config = dict(
    experts_per_token=8,
    d_expert=32,
    router_cosine_scale=10.0,
    vocab_size=32768,
    norm_eps=1e-05,
    tie_word_embeddings=False,
    optimizer='adamw',
    max_grad_norm=2.0,
    max_seq_len=512,
    train_tokens=288900000,
)
Below are experts of layer 3 (counted from 0) of a mixture-of-experts language model. Rows are named gate (a neuron's input weights, with its number), up (a neuron's input weights, with its number) and show model dimensions 0-63. Each number is 128 + 24 x the weight over its row's rms, rounded and kept within 0 to 255. Numbers have three digits each.
Before each expert's rows: "gets" lists some tokens that make up at least twice as much of what it gets as of all text. This comes from a sample of Wikipedia text that the model never trained on. Tokens count by the router's weight.

# expert 1
gets: "\n", " In", "In", " New", " South", " non"
gate0:157148135086143100172159134165185145109126100143096146163109084123128161108104108148112122112142147135142082042117144118124108196114125120125124146142097144114085163145182124145121110119114094
up0:121083104176071148147097139098096122131078177109091144108172136130122106148132119132154124152103151121088091128144130145131150142175138133188159117159130124109156125123106143092140144107137149
gate1:144157129117113129131171135163119139131144134107127150128123131117130124098165113162110136111161125165136144151164091106157151147111120102170119122095139102170120142065129123126133115127157126
up1:113110121127130135125117111126134133129130127140156096180137101125125136138085097061147125128096153113155107103125148127114087095155124158099176166122171135095115119149137095117132154124126143
gate2:114153137112132116112137093141080124128115136138139144098089118129112172109141151126108140169132148120110156102127106169141111107068158192104136141120113150125114131149140082163112107160113117
up2:115136163098169072112119104136091140110113136109114124128089099138106127124137133141103123125126107136095103144151117167115110114117150147098126147092134101138123129123126111106099133138065110
gate3:113126116160119110122128115136135123127144071090159112123123143165108136133146109161082173143124095092105155130119130140116147114169089115092122115141151085134102103123122126162129128124163118
up3:108109111126125107153127113146136123103152113083151165122109163163101120137134111147098121169129065118091167140146162171136134117117096091144117131194124072132116109112138123125155122130127126
gate4:117141128152090138145112102130118091112148123122157135098119103155091146129123112119141126147118128088109154144111088153125168118136125118085131081143114113160102090153092106152114164115125159
up4:100171114131132137148163122136101134151139105129139090117115129094124187101126126101128129127133056132110141152135106127126147081075096114119092135111169094176105085094112111112109148113090110
gate5:118094146151161094150114133178135127099090140102097137129116100153153103164146114090144120080130139119121048143112127131133148171161153127100106144174118099099153148144100166121108099098097125
up5:097084118166144103135130147188130122100102130105112133134124109175140105155136122111133120088129115115116085146107130159120159149165168095086091128150125101106160149162115133126092107082098115
gate6:075136122128142096157106097146149142146141148136126132102108128123107107106126157126152143096153119105166154149130084132133144105093165116158136097109119132153159135133143129141156145119148101
up6:128161103068123118131100074158109163146123136105074144133094097127127115152110126134127113130131127143185108156119124095094121150122103108137145121118110101168078100136073134143137100133129125

# expert 46
gets: "\n", " |", ";", "\n ", " car", " Racing"
gate0:148134138110164099141141138155135154120125162161195056123171125122118133133145170125167149110187129127174097107139126148144126161079098138143142122088167115088128127133133131143130151135131084
up0:185151133086107104135131115143114155165137123191203066139136121119131173154118132137168195141156134110184095102112149106139131123096091134121118152085170108103123128103182142140090128118113088
gate1:080143139144122119155161130159158166117121162113122112099108124148145132104118136101115138109140119102134159130122142140145126138133130116121133073142083097170125113098127127118135078106112159
up1:130087138116139142102104107114125135155142105136083123113142105122110119122146123129114159121129090134126165131153121104099145123151136123162084106140160132139058162120098101117127148116121169
gate2:114141119173171108134121069127124131099133119098136119103108139130141110119123160112155145112123098084131167092153124170126110136101119137057165108129144129174131105148103115118146132163160111
up2:141140140100118108118114163153132085188135153152128123150142081127139163165115113141091132138124147181158102127082141102146170128150164133159098137139105146083100142120158160155121134075134146
gate3:094153137121154098157133124150137138145143124147135136091103117116130153100164103131143150103178143082161133088129159153105171143113155134094168112132132180124110121105121130152163125131145108
up3:136096167128153127156101144122134178119126176131124137121089145093146150119160182111097077137104101152104110124133066150088123159129117114090133140130134158112162165101129127103179145164107129
gate4:102108146113102150163122093104152130133117131113146109094147119122160117158139141047124139122173100110175156120113134154163146158152136137133139092181124122124153157115140131139128114119151122
up4:116091136124139152160128160110154173140114162101113101111158135124122103141112164099173097137163126151099063133175143145155131146117087144146124113111098088098124159097117122146161127145147115
gate5:112093179130133115154124112112121107127162148117146136114121123117175137113128147109100142110151095094162152132112045170141156100194143140085116135141176130129131143140130137120084131129142125
up5:107081146106139137103135124153125122086185109135132137144121115136110125123104152162172089093116142142136111115185161166144140117121127126115122153097143121127113113162099094117145122142171116
gate6:092114130140116105149145119110114113160154142117131160093148096140132148148135145104117151064176127142175155092124144141174143177128104133126145117146113138140075145117122120144101136109136141
up6:154135143108118108116094136169111131109117113171150081120097127111157144095155116147140143150113125075128124160109105143095118076141171127140149144134149130093169100152174144133133068144140098

# expert 43
gets: "\n", " local", " all", " British", " G", " A"
gate0:129100157105138150105109130115135120125126143103160069119118119080155147157117133094166124150147156131170109130130130131158120149122084113123167160193080140146129095142116120119118138150118150
up0:164075157101138121093114123144158129096094133091145089102128113096154155149110141086130122135115150139173130116138158119156133164114085107133131160158108133123123101124113130110115118131088122
gate1:136099117109145135166121126166128135127125160189136160095146076156114152110117164114141161154155122109148171110136146079117127141173127121140165138072110133114146132106161138139112128139107137
up1:144087084105159131156123149153129121110138137147136167099160095131113135114088157102156165122166129109150135110139140066115139141166128130147154153076113114126128138128139126165099143145135162
gate2:119089165110139128124113172143127153070137157112103142121123118136145122152168160126138146120114146151095125121142079169106119180141103154142107116125119141093150144143145167118096153144109113
up2:110144104157081134108112131099149104118120146073108199131165120118138094125138162169094138124153114151082129130122135151164089129177100175160164130133109171128119168138124111124162115158118154
gate3:170117134171147082141115112131156127168135061114166104144114132101119097141123107112140111143092154138102126080116118097137160151149071126137139128166141135148143122116178114119103137139137152
up3:152100100096130125173157098079109126088136115086138137165110137101123144123092092123132124154152151165105152096119142115108128118108101146132160132156101099109119148133106128123131111149139106
gate4:144116142117141090133105180146139123127134079114103114170132122150143140149128134164120144134117141149103081126132129133140116143185093084134105107144136120144098121139142147115129120166098170
up4:136141110146075114135159099146174137133155110161120141115105127115149118133121118138164110168138106112126187097121133131125109070123143115131126131108140135141107098115102136160126099091172186
gate5:119133143119081141165142118167139131160063126182177130131088115149101131108164128141154121124126112102104146175141104095130138100137141126127131124149125138133119124111104151104109123134094154
up5:132117162127092134154115144163153148156081143154128129130072105192095128088158140150115127106087095146094126191140124113116146108130115084146120102122137140130124145092124157117103104157102155
gate6:109106141121142107128130093121128112154155162096138101134147112116154126116131119098107153123124150123135164132105089140107120111138107122109170126150135117133109114099135120099136124118123142
up6:094128110140101155145108084120121109101168148161128136110100097139137091092153161135096136097114106106132141198165125128150146117177122135101151160125161123091128087145125174133138110105116120